{"n_layer": 17, "d_expert": 48, "d_shared_expert": 64, "routed_scale": 1.0, "balance_loss": 0.000241, "lr_router": 0.000406, "attn_scale": 0.125, "tie_embeddings": true, "init": "normal", "optimizer": "muon_variant", "lr": 0.00629, "grad_clip": 1.0, "batch_tokens": 65536, "seq_len": 512}
Below are experts of layer 10 (counted from 0) of a mixture-of-experts language model. Rows are named down (a neuron's output weights, with its number) and show model dimensions 0-223. Each number is 128 + 24 x the weight over its row's rms, rounded and kept within 0 to 255. Numbers have three digits each.
Before each expert's rows: "raises" lists some tokens whose logits its average output raises strongly, later layers aside. This comes from a sample of Wikipedia text that the model never trained on.

# expert 90
raises: "uer", "uation", "une"
down0:115187146086085144116103135114161120138131120142140115124132103123128167080126113161165130141130118155108096094158114136144068124106119110110112130145126106134110104126105181121110174089130103134139135123176120128143104080125122134159156089144125132194107117150142155130126153114139136116129136122153152085134131151134156151073125154144093170130118136138116120141103137096119128157118118149116140119155152150113142144169106093100087085138138147113144130106139111076151187106110151089120113121131166093099103126161133134117137157151118123086107150146116095101134097163166154135156131147130101088125113148147178116114103130135094137117111163109136150124127095152143132125050
down1:108125139104133104091082171155164154138133143147123174164151162193163093089130122131143095141097140088153167092145100137139131164153133099119111169146134117083145138154148161087100126121143139102100126154123156126095110116112081136114134134162122124183118126176073138109116124126164109140133130148150137127161105148108142134164098125121127106082170138137113105149080081103117096141148125127116165130123119128161122171144106140085118136127140106137146127169117174129121158162133120141150119153107135158114137115134134117123099162144119136128123128110153143079140097111124137139110103156117115102152135095101193082105155141135096119117110093121085128122138134124152106155109
down2:127136094116147121121129099122151173134130110139163139108131121096113137115103118126155110205132093121130172102155128148140139165117169140100120152148109098130122157177140189140123119145145181125182117121129144133142163142133128144133142159112113118115145114168106087114087113094149106137144165121116103115100115120080111156104170139131079106095166179141141091120112130133130141113137134125156116162111097113116124133186118120125116125141118104110120145157109105100143085163141158121117119116144109063102131101108121119115089126126110152119099108093138189166119119155113097119129148113158144125135108113182129158102135129116160103105118139151088203132107114127116135115130
down3:151154125105149129127125142134111114170125128126104074123125106132147176078133151137148130095104129126099084096103144155159169128154151174120095154163126161112084162135085128130090165099081132107129138113096113142129150140111140095138158099149127161134117129170141163139147097111142100148125088123127107131142115150140166137096129135128116101158128137157132150125150133142099110147135131122094087108092119086112093157172091131198147075139104104135114128086135128160141143123095143154162137097159130151124110115134152162114115088138129073118130159121162104133163106122150103116120138096115132124142099132147145171119153117140094130113139111189162160167138097126117122144114
down4:140147118125142124119097081113106088146171138111177116162132111125103124114147101104137147141113128162140115139140115103157134117081112092145142128116105155151097152147077108172174082140120146131172107089137078117157145115137106146131127115152109108123130144145130153139121157155108145191108110157096145155137121108151105193150114135145101136135112121146107119139113177128106160122113136128078125143176092124116103136151102129129161143159122140131177137110160104157139105129115137154113150128147139142111126145125126127133104116106148103098180130113122110161145138146115108107160137124114129096085116163159089114105121087108101094198115121160116136119046137131136097123128
down5:117148131120140102186111128127120146135160181143116134085103136100080151108105122118137126133126151089092108107150137103117122163123152137090135081159113150149143161088146092138052141144121097111124126130089168129128104160160093143132143145158126072142135111105099140146115110080140134145105089176136096140156129124144150105121097119137128119184161084137136127090119160135128131141128111121154119143128137126142149113133118143161106093136161161140134136120102171156148113088148136148125130145120113141089142105162146128104144161125181106144100134144166166142106163089135125169168112138147140123116099105144115082083150142106113134090140131109146126135135086124083120116092
down6:108103110115148112110135132144109099105142130156082172172134115157134152175079121139120099104157153104140129163180150133092108114107138136143130113117140117157158157125147128135126132109099116130091163128105149144157136131097124149079102150159137120101146138129141161078099133155163067117123107137141130118155159115160131124129181110167145102141141106146081138131145099114129140132148150125127110144092145113112140116135117146113114113131154148134095166144114134128120141179158100078108121163140091157146097106131121158126106104138106151100167107155140125138096097101174098118101107156108136120170102127098111099139175175119154115069106082115084128172142119098115130135148
down7:111117100152155132091130105115124118098149127118150152116118138149110089124095114088133124107139118119154085162176094092121135123135162099141131136099155126144154139124171149115150104132121130115133155142144165083122130127133129129083126123120106126138133142137129108121082125118134090072119144150102097093162133154151105141101167122147127068167163132148132158098125074121127170098085121111170163133103109170151157132117132173115170171159165156124120117159142134102144096124095111122133155118142068139133144110133125168105190142067104126140138127105091136090101150136126114114112132129126118114109146128141152138115136086116134165104142164101120135102132109156177087122148
down8:069187067104124096117094140133114124128138063125136135117146121109133149100149129117107119112131113159176106131122149108078137116134142121103130118141161098155139126147094150151138145119184136137146116148114150174116144121158166112125134124135121155113109132140097143145118089157164097115123141125123116102130102118153105116200139136127106112130152091164141126129158127113123148126166111131086115112120128103123127161113151079123180079101148138144142132140097154147126153121102118136135158117071118142117083144121141144087138149168115128138188104161138119123092137121109127159149148161144098084105126126131131103154126126117123172107188140109144098113072146124098165129145

# expert 19
raises: " in", ",", " and", " as", ".", ".\n\n"
down0:128154112145160127097077094082118087119136149094137130142125143103205125141172063144141130158116143147162127142123150142139112129142141144138133140148097097115134132135144099100126083134151101154094111143117111132119114160099112158117171104116114082161134149142085160143121131129132129126122090109136110086123083097151136098105154128118112105117138110125155123127131127074156108105144137151123120177137125117094150115130095132149117115118172135130114114147086144108136114137117145151128130144128143124138151161136163130152107115124185146107148170180096112184120157118057133127151099169133110094130121152124123094133115104127105120101164157132158125113179160105138095141173
down1:136137107133161087141096128119144145125120123107112098139126147175130101114113177146111132131105168127163131123135126121106076078127132145124124160142114134126146121141129122116137149143138134186095107124131119132076115155136146147109154151125138107162142103042141144140131117096154151144132143063068111152123072142106162091147146153172100136094128127145149148122103158122095144140152148122163152134125088162132115104170126097199105126177121111110140130054145129145121129113094149134116126135110099139100145185084155115128124168111143156116118113140103160144153106121112122088127096124153137120114110098140128122157141140133127140131140140116096126156139115131096099158150
down2:143129128105106147156116086087095108130122074132118126144145164126132097136124101124108161090120090131123137147102093123153169118130157106159104149162126141143110178101106130152100128126136111152103124097113146103132119118122090133114123133163120119106145149141122121109130117123112125124149162031130142101086172120120130126099082124124146159133129109141121139163126120161145158093118131139129063176171117145118148125115113105147149138124171193154160166168138092148109167125153131114114107095104112094117127129145149147172087143116136160118143126128125127135134114113129104123109151143137125137150151148136188144148125181104168133130126188145124071132104094132111106145123
down3:138138118119139125132134150157120123141099131086156127136120179134136097112149172137130146155153132069136131105094132105120110079118093113124160156125154085113117150111117132109153173087111121116112134128100142122111132121152164141113082120130116144116119154097114144130128152161128053109122125103114131162119121120139116114175094138095161144183156121102098149121139173178133133103105165180140113147126138163122149112090124123136120127160149126116113165168111128109156107150134125120129151126165141098157169108173107124132114119098134099101127162125149158130130079163104074132093094118149122128101130144093165139157102170136113116128114080126105183137159101102140149163134
down4:105155172121153121149164145099154133146155123151108098090134093136091144134146174139128129145170169120120132118162171129125123094158126068128118179139142139103123147111130102159140133116136134121141096166189137130149093115125144111125110133084102096116126158184114107132145126138140074110108155086113152157151105122148154126077131112153117121135122138147133100100096157119124131137142135115121153114150129128160154148094096157076121099060127149099080079117134125112112128121162121130099131158135119149110112082136139103115118155179095158123128145125135121076135137165154110122126153123148107132107163156112142130144109136133105095160109082126099117105161164127150112111159
down5:146106151115140125030150081077135123159156170146147127134093149111166108119176140124125124122115152103116152123141109100151150114137097144162149150107139155120130148103110125079069171124157145153149137100106129080131114124093114102134138073103129137140089145140090132129136170185135122120123089156130153122144150140141083134099098115123109087155116114112158132101141171154164139135129150148136117116113119123123154157154129113104106128127107085121104111071090169139138096124109158131108136129146110102137135157123119150145137131135098135162080137118190137138148149114119123093119120129097158111150110153137145125139150150097152163119123122141130161099129167141140109102123
down6:110136154119168122163170149120112160145116136147147125105140170117105099149132115121106125127126116124159184077148110067117117145139129143133140096166134156124119122130115142166138097115124157129094155119123124115142157095097133114144122134137125071096116111087144124140105112138134162106112075161160127129108150117108120135116128124094086145181141102193158155134097163143129126136126148108163152108113121157158154127166152133158116096148106108081140143126163129112109145147116122167074110109100096121120146110132131136127145149116134129181161144130096140124105150094152084140100142124112137146090116174174090114116125106175151161094086127106087162121104114119109091124101
down7:142129118096137125124109095116160129110091113104112118123175121123176149162073140114143125152120153161149098124112183153165163132130138149129156118139166143119136091170119124157141120139152090159154115113130102163161094103159135139078136112161122109099133108160094129173132136171121149095123103135113106121118156135138154129135173129090099156083135124095157087137167094092110095147132111131109160151106131127121105143134128120125155176142099112111166088067087135121122118132148086127107131074118130125125121137112159102099181103115149087131108106150103116095139115155150120116138104126138128114160130153132116156089137158127134135111100165098124151099157130139153157144163
down8:175153154159126132109156115141138116112130136125124102130146126155108115113145090128130120103106126191113158129142163096098098154170097104110104129127127098128132150107139122132132145091101099159106165170143118122114095129141177117126140138124159103098092142151111121151090141112153170115106163185104126118178097078126145134121113131144130160146075130176088116168109145141102148149106144157119143113124094170114111125146142150134075163126131153155096120100126130094138151101119139118113134136173146136146156139141112112155165109080098198140135127138114120112131167107099116129147152131120116108110126123112112099135176105141135145158160157124104127104111098122092126082069

# expert 115
raises: " in", " of", ",", ".", " –", ";"
down0:143132108149127053094131139092136147102104120131080084157159158116184075106141116123122153143130130129108103167155138149143114104075110135135123144160156158141151120100145105149120104123184144113138143087131154130092124071126132189090128139150141145142114113155115103097112138119137140076103139127142159167111132129150123109143139110121149142137113114152143111146113134096169167111104102101110140092159148146138149146129139103167117101126128120170152069132125129121128132090095112142117174133114094077103151122122151133122129131124180168144114154129142109109130126142099129102135123137129152178097127122126108161097181117117128078166128081137109110113143128131142148139142
down1:141139192113147132115179147129132130124143126126131104139095127143128142154128085145142119086119121079165095160102126180132126132122153149122123143133109120090132158112152095150135151152130127150145117120128117121142075144101139120122149150119130139120116141177141092108147132139162107077104136139134119134160159126075096162091161138144159131141123147154114124056093123123121114110079096124149135147121097140068127118109082176106152176129115153131155129144131097085080161113145178164142172108112157104117129112165100125161122120121129117129155134125140157099145096173094156153142144147109139140081137168158120123122132125129119125127121090136109119123104141156126078110096
down2:118146147100123154150164129158142158121138163133117097118098083109117147092137156118133147142119134102144083102105155094124135178170122131143138139092139102140132141123123127135097109090090159110107086148103183157135150144143087138121087138159124148099134142107140102110130127135127146083127157120071164115092154157111124087127130111079111126135076100149135146079108105144116154133113139148100154113150120111125131087126120128143148132133147101134115102104124106102101082177172138133095174139108134143105129160117108138123142133130158139111135112101126140117140116108135108164156197115101202149122116156182122142099130091114142106157154154115125096159124141150132137162147
down3:129160155155105110076065143134136131123109144117142108132136130123119101144143138138160121119155143110150120153150142131109134089079125170120113144136087119130149136188103092125129146129110116132125156169136100132145154181113182132088177127088103104115132131119170101124108180128100118109116139170064142099099141108132109139132161121093112128137115113092149115145097111149104124174120154125143114162167130138129100133162146135148083152094160148119158123139145143115166122099139095115136111116126086126113171169138122120167134115141140147136139137120088121110137105155108099156121103148152113142135097143160086101084098125140143117164108100113163159115125115137163105133061
down4:091142134123148154095184098139064108107139101125086161152122120106097090109178124180112137120140131100120150151179084096132146158134125094108139137147109114129103111163162121162101150126110107152127148128106131153108129178112207142101142083099137148170104164143126063132105165137125114121148130111168161122077116120121134151121098090113148107144122158121155136153103118143131112122135153141122146109108137108128153135107147163149100091106115106128128113109156113156108127110073139148108127148106131116092146154126123092138119160151148130121149178145128122106075107134159163124110169134141110140141132157142136102117116147145147142119146124132119169098118157115117092101131
down5:140127112148121142169136149113145103155111122132119119115177140155138168135105111118137151161126115165132109100120144120154098119135153143109138088124126149120147131147138156164129110167135125137154142153146101145109157146090131099168123131152101135117151094142152120139073112138146125116101076136163113068121161123108088090108107138168119108112135143107093147114183145094100137138157088068112156108081135139148110164117171139097130131135191127153126121100097112184128096116145137123117149158086134094124108116103121103125104146152118125131114146144073091120108125134134142117165142084094107127162136095105124173132122143094139115122123167092150102116160157139131129187153
down6:183155105129147090117114132164150119129111115107112122157121143121161114154105105144158068113140132138093113129090135139121108124115165121130099151132168129130121152095128113106134091131133109121156122131131072133128138090099116132161131163135088106105113112124147163148093120083103123134086127137149127105157107075137137143136134102146131157164133133133096183149109068162067116128127149173106122152144110149161115149113083145121119155147166115096099133102149174125165118150178135126127134137135117140093164117090141166143121115148110153119104109131112164151102107174109135081114112172112138140099142102158105103166156134114147144110125163148129115154140135089101163142093
down7:123099143093106186123190133157151168132171093122105113123122123122120137106122155121127103079100126110130177158103129166147142131184145124125139113097105135126129188116160107121182110146104099123159144118107087135112119114134089110124121121197148111158128121112141135140147107123148166090156142118151137145132120118092110148083074149164119134089109123125097121143145116077147140161144137114150134126114157140129133121084071159106110166146148126134111130146128150147130095116146090089127146095083166167134105083131117122114124134131156125171124121143138095129144147109144146125148141113123148115119085145116130132157103091161123165111134107094117137147154095160166131116112
down8:103117128159126099106129139079112105148119130148095174130156140110145121142111158091160114100143149127148160162158124120141129097092125090162115136127107129138137129146124145121123149075141158162159103096125117118134136157118158135101163114105145115079123123124158111100120131117108085107134147120140121128155139105148115100168099076110138127150139090067077175156160138140126107086113118118156119132131157128143169129178108118115155123108148154139111115134116181094145141110105097091112114160114183123170121106176118195164108145120140115114148120129104149138093145122135104136113098127137141129139156091107138134135112145145172125100079176136159129117171115113130076112132

# expert 146
raises: "umi", "ud", "ism", "azar", "ust"
down0:140152111118130152119112129160088082105154144137146116151132090106170132094129115164122119082130118116138153158140157111158164155151098107076094132190139102139145118160144084167118153093124183094115134132140111162104121124117141117129132072162120150124095152149150140145128142108089121173170122101142128128112115091163110155127138124140114139109114158123138094153147137139172111101115150098119145113117118123137147141088148070097141138099130123123083123149136148167129133140125092063090108163141151093121141108129115123146139164152161129122121096097128129139114098117139102142157070140164144129122124135189126134116097133121138097103125185106156110137106148121140115152150
down1:143118138122081120133142116082116115105129089117130165145121146097123105111147101124141144115093098083144121108146120096118150086108158093171115118200155123126131157111104081124145171140126151163160105132150132073187100121184081105145113151149148148126151138116129098087166142151144141116112140143108160130117095127136116139189114158109158122095140124136133123141129165142131083188169113124128113147101122150146154117139135139123111102114120144082142120118137110162092104161152120121127125123166095122105108128105161147101149115157118099152144104151128123169117153086094142163149084149087126161110106121155128141136128120129104119143152103110109090147105140151123091118140
down2:141139118105142159144167117139110108075125097090098135129108107130149143143144144135123149134132119152103086127103123128101103129083121138112106143134172141077144147111126132120094174132120129165142112103118116064139090116137165139102128078114115078146132144166162109114116116110142125111103112117174093127112153151161124148123153121124153105083123128139135105198200138077142143063132090118074127132130097160121120149129124077120104129141130145138163105122118155111136109131124178148120130148130167141129129129087090100123134124127146132134139116137140145160147175155127174130162177134138140147120096141143105133093156120141157110159122147133097128115154125166098142154150
down3:165101129089120060124160157139081109147101180122161098128125169159113113139174145112163078139141113094097133095151089109149127147134118126116142081159129126149094090141112133118129123168110109138126127126119132167126136121142145161160133121107160081145102164105149148126110098152116095142162133112133158099194167134082141138149130112098134149125184077139102127114131145160127136075118164136146103107099113144113114152110119109150093103123116166116109151110152116118168135117181120151123089112166132127126093101131099108133107121140113143155123138126133138103099087133123146182130137135121143158143136146120112115158132151126136131163176116171124156144102143142133133148107
down4:127162157197147095102135098114134108133132116113129082150157083093143130119143139105114126116111107109109161094146076103144102143144140142134110089153100138097134134123167095120115131157114144073135128105099130134172134141124133172120129141146158148107113100168132149125092109136091115145095151153124133118130133118119132166118116093138121130165134157129155150118105136150115151168121125183132077113139102112119137148110122131129153137091124099096137155109135117110117139125149143114089028127147132117128143142125155151136131112168118127146163110158155105135154159097138127152120130095179130180190123123134118108138094122133104119094114158150067088098133093117158122110128
down5:114129134143120140115119129121156117098128107115189130182128148148120120142103109103113109169168086138117114166111117132125144169133162129111119119116135148142158128119126105180144150142092164125108169139149103082124127106143098121136163147074131128127160099103090106145155115113162096131109160097092101186150112134130092146119118087175104116152154163124150138136127190079162142077127119150145142067117175121145132145137132166174126100145112109116164110142109116104085119127101143161108136107131120164148127123118136118145140076116133080125107140133134136125122124130123109152132172146112101143112170131108166117070141101136122128151126140136145099136126117139154116143072
down6:099192114158135119113062161173126073113095112102142110154133106140105165140116150116116124141138149109119165121123157131097086074144120096125110131145136125152137114127139117134104145140175181091153110107112119165119117204128113139145121108142119089134124122131144143106131137151083146145135112116148132146099121114122079128138099173114108158130113134122146146176132124155144130135117151115124110161144123148152113150143133079106130126128152148128163139128125155139094140116128123106144099133109132134092108094100133144099138070123183132116138159150143144119135137114095127129122133185163113158095094170120123111120147106130132107081213105143120127117095130146098097111098
down7:168103104099171132164109121066151113130122130076160151096127121128121154128107096127171087143145124135121141158106105138077117150172130187145133141116154149083122135122159114116143116156123140135116118130126118095111100121100161108124126143147087153121176146113100131115089120126108172084109167150145131150133144135146140137101112147131123120157109076148146150120115146099109119133142120146159148142120132077109127161130122168156140144137133103172133092148158081144087082137131143125146141102106111087153150138120118100129147137122122167088146132132105175150149104136129120069136148136083151135121172167157114077122165139129109107124130103113109133087110120173099103121140
down8:128110137122139144108072110149151161121123131211094117132115104125178111155129144159152162150117091122127093106154099127120170116145163111156125160131126146093105053112116123087103129147122166140116131114133113124139108140151137072125109108205124126115123138120112146136123150139197158113137113128112116118134096124141114101091185152140087123132162154113110108072153136110120143121139135127137085121110139095173103127088170140097118138143133113136119132128124134091170119133152121152141131116130150130114111111158109099138147136139090144126087065100111132151140164141128143128089125100142168121123145106175105121137137087104146164152149145137122148134137120111129124089137

# expert 15
raises: ",", ".", " of", " in", " (", ":"
down0:150093105178153123151130123145161124128135112149140125143117147145162147139157124118122100118081119179131128120109118081186143138145140134153112126114087123125117108165100069114139118171133089135140108153136137138119134130148095094130109110144147148078128099145114119149176116141128118105112112176128138159103134126127110179142084161142156120084102138094143141131105114124148122097117117095108127110107148155136124108164159124107140167142131129159148101125138191102186103115167081101143089081131113159151097176128118097118125110132140125091177099144107111149156137152121174103143113183151129105110117103112123118139163148106125161082125128143151082119111124145128133121116
down1:133092132150114104134161156145136134161149156082120133100131152103125124091147135145105129137090091099138114135129174154134088133149085089143150097153076148114149138170114186151118080115106130134176162106110101167126128129118109108104127089118128146124128097147144129106129155089113153149117137141148137106133128154087134135101109101125160152158114134163098160128136133128147149125152115145090149087132171143129127137175142138150118126100147133146114098119095121120129148119105101101164130111107168123110134073131141145104172155140062108124137164106099102086127095145136168128104125144187124114131087146135147116110186127118117114134143134107121127145087175174110139106120
down2:140145110137179151153115111125115141142134081102116104140113132138112143123098146127108104149116123113146160149128157132102148145135162174115141110140135112099093121140122132103144134147118166125089078147155131136129111074121153164106104195128125113125125124123148108136092102110128147125109094116104128145100135172120111108183115137162089114120166110109141074087143118088108121177143128118126173126128122118091096132146138153135113134145143118168114099160145156115106125081143059141186099118125131126159149118106091105137137174171143136097145062153134191092160117107114103141160144137157157123132146109147114152128131105107108103129124154147111105114110153160130116162114
down3:108130114111150161119160163147130111149089148116115086172084156148155083135119098155149156100139117090110148138143061151168116098143183124104137127101116100128171089184117106087116119089147127102095134140159125154148134138115117120136131128140130125147147135118152143126124129152127189141164123147111134137073177129115122116121123097112114126096175104113128123129134184164115139112098160133153119137109197138106157118093144119134119132140114144083110135119124086136138100159092127140101154148144143122148164112121143116127068173092131108131085126164144094118125100127180151098101119111146142116103091161119113129119126124114115155128131095105148122134112137143116151110104
down4:140108126140129106134125111115126169093152120150154106141070112093132169116114127147149104168114137153142117085094123151103156145131109145117100110140085120125166110121137120150122146135143142100159133105103093105151102153100121140145092174142149117138095156118138089112148161144101144166124128161089153145134114138143127190153177115133124133129097149120112116111142137131117148163149073183141157163144170105099119113092137140154165132117118127111103099153153116121108128072130100141144134162114184155139138168136107128131137109095172125132145127117142118099120088136106157146119150144107115103120120122142167098077143159101127106106116121131110152141080123135067065100146
down5:128150114153091091088125115097150132151115105127143131139152137130113118119128136150121152119130128128096156130138132121091135115133111087144131134136100129116124133116130129111082154129110130160139156173143148105136089103124136124102152146144125088131118165161118125102137141124145131156111102152078154172184135152154158163119117147116205118118160147066126162139138121171136120193122127169132127137116163115102100131111097138105116085133109135111156159125102081070124124190121148085142116127123103106110153138116131149173110081104164114116090144152167138169091118106112120125111133134116121123176126151156102118142124159116147142098106107107128153166154108068110102123155
down6:139155139136158145133119119159133142122117159124143142162129130135175091142095123173158112109101119129131122150125119161137115133137121127077094143149163134130147110150115093131112141180120122126177174171117116116099130119102148132124164130100113164097118118115131136133160106156121147142156144099102086124095122139175119113159134139053153131142147088119138106096099162173131137108079128138135160123166106166125099169109087150159135109139113121105106120149173174130104112112105153173120111139104107162072166155098120140137098122150115141097137125079105167101113122124114126097089131131141128149106099128127099168116087119107164117147146121140140162104135118127128126092072
down7:141134124159127144115135104104137120135126132140160100122133099111125168173115165146094119144125180136154115124112149129122139167120132156161124189121141128119093137153124123122153148112127109132172112102097148146093113143149105119111105144134155102132123130107175122102132051147137126118150122129125189129156130152114132130124165114136142109146131147134132124139082137164146117136106120145134132080134074125174093114120093137110149126112087139085146140084116122093076127100129144126126110131134085158150147144149177107127167098138108110171162118120104101173131088122102138147158105122110131133163138081160115142131101121177086121192145143139143160117108104096069097142129
down8:110133113115116103183129116100131091137153185141115170124144145097087128102112144133162184158134166108124120085089126110135126099130130121149135157118107125149115212099111138121070117110105103069136124147135130137200080113148116126093139143123134126134118126127147109120141127160114145142141141143149144104145089104140160138128136091087148132156111124138168180128114119153124135152115139130119131142125089095140106158108127111132114096117124125131149161109125110137136163113129165085117120160091164148162096103088129149136136098096145126153138148110116232165139139146133124093091122100138104127171143124131140108093138143125098132114096127118136119118137146122116118143146

# expert 35
raises: " in", " on", " and", " at", " for", " before"
down0:117139128128136121106124145143152125141093148118143078148176137111137077132152110139097083140129148075170129096160146120131120155110177181112111136147126156092149156141139103121088154088118133145178139172087094070137129117120128122149179090118115158138159185107113123130142145121116136137101110132116152149102112100095127136103119115104150144135124074080118121089082127148137166178119127122102141117120122118138113161179120150123131113085140114116128157111139100087174148174113131167101107132151147129119126121092120136087122138144136117133114124151096158142127151149115110123149125110140121115126096170126082118128180100133140125104138153132158133121107142149090096165116
down1:097122103132150147092082177122145140107145137110131120136168147148105129095092138117137108125087132143124166140129148153122124098117131152167116082093157100117137113137124114073134135114133127147126110089142126139089158172112114108113104134154122099121132126165107131144156097183144160110175142154104106150104150130130125101109137145124120143133108156086110146133053116133114144176120143144146161111110090165135123145116122150130089140124122120135160174108154134114151114132139116121162123141088135189163125143122114129129126125142126078149108172084117100095158113106143161168133126146081122116111087122103152174168182114138152120135147099107092086108104133167142105132130
down2:121097137161166160127157066145161153142178124111079148138112139156148152155118143137137097107114141147127158166121139151179113117142127136104101117107111165115096122135148077120154114135124114147131091135130166125126114063138110124095080167165139103139136111193154107131111121133159161146115075133119141084105141110104113176087101122116119134118085151124129149168120099129116156146152124087139128111121106143112161109121108155167129149107109130175119124111132124099082098134174120115103088103100155159160145140099098139138152099146105075104154112080147132120119135175137154139149152129136126099118171130105137127133139091136123132119133104133135117126134126117137133169139
down3:127161128116139152108154125120108101138136142112096121144109135097138148136128139089065127097125147059198148137085101100113144152119128139129087118132144143128153096148139144146147142122188139094161132137146116103155104106115120167137164096094129134142129144097120110132098126112135081120172114124124106116146108180137139190112145087124119169139135106108154132136128189091126124135135117107096131112143186098145157118131105112137138130132103087132132186102158131178127112127110128118130143115159104104059101113141133123132135147148136128064108104152135132106106124108125148157175122156139096151122142122139145114121172101127098123142108118142139106110102117153075101142131
down4:063068123099169164135118123119152130125148132178147179087148132160163141169133114082145121137103120125127089113150115135161127120138136116103159118117139118100125115107141102147124137102137142140162125122095157127184159121090144086115097109132144119163151108127157093161148119138133183063133149161157125112096146120113156132112100145144109143101096143119138105141113103136141149147154109114141125140137079135114154155105154115117126150147162090136117095176102155118112120128137133157104120113073151126117095123150103118127168141157135130094097130164135152136137169134084142128130148094113134163115130118087095121100112106154109108156125098123143082149142152160089143144089
down5:125133139117125130115160130134123115169137159134125122137130155137087140130136167149094100138130110093160121060115138112165093181107164090157105135173128141121121109095137105122115113103132111104114171090087117131112150109100150111145159158095141098117146140117167129083123144061099129135120100090126131152161079159147104136143084135114099122112158139143121146118145188173097089125139138135126159136145103128142179131139121135151130140153107144111142120110086151156138149132131192152135142136105062115091159108142124131147122146067132157124091106145149120109128112130118110091135142125119127156128121165084134107141138119111176164077135134125102142124127124141156121151132
down6:097120109117126111157102155118170126145145175139151140140154113141142144081132174123112099098090128134097169129137117163099151092159115151167112081111138145123121134130158155135163125095132135153098111126111129144135181160110130090118120129141133100101125118161153104117153124174136135135141148135110104146109128073122137079126133172150163126152111119150120143139075072137121123150131129130139152161120068143139149112148112156130099123139114113123137097156167104145143094136130111133093087111127099165200173181107104113113164162156108117109102135091132118103147132135130164135094122115137096102128141140156143151154132114121113093124120113112132098144131110132125061104081
down7:148126123109111133141146161131118126138137138125129141148087114105158125152109161133160144148100101078164107114169098183087135128149101106098135182152134187138148124096138133100106124114144109114120141167069106091130133134128144088153176109143156176120093093130151129152109110141145105120112118078123187150184166148122098115118155099112141091126111100120130151108155121126129162117117140106110135140163144123122167126158131088101124123140103144117108140118125165124120120134104147082137112112128136096109081091136143164163132130095130145130099131155143135110156106158130091127178136130160111123125163156144133081171124141107145149113125119125141135107116125124137161051109
down8:157149110125112082155180118116147115107178142118132117115128149147124123089129091207072122139155123099139169101120133114128139101101120114136123119144124156127162160113153146090149101098114141135122152139118103121120156102130143156148182108139150074094107076129126157113135131118140124127130143112119113116133117159131104123123117089173123128081146140114151112151072155151132118070114158134128137112125085112116149113137147131138062157123111122123147137101139133114118127149098121151154167164145130124115168108148115119163120134116125127148107136141148131099141122108181148133131160075130136124103141124116103129162210075097126124100145150120170144101128113136145157169161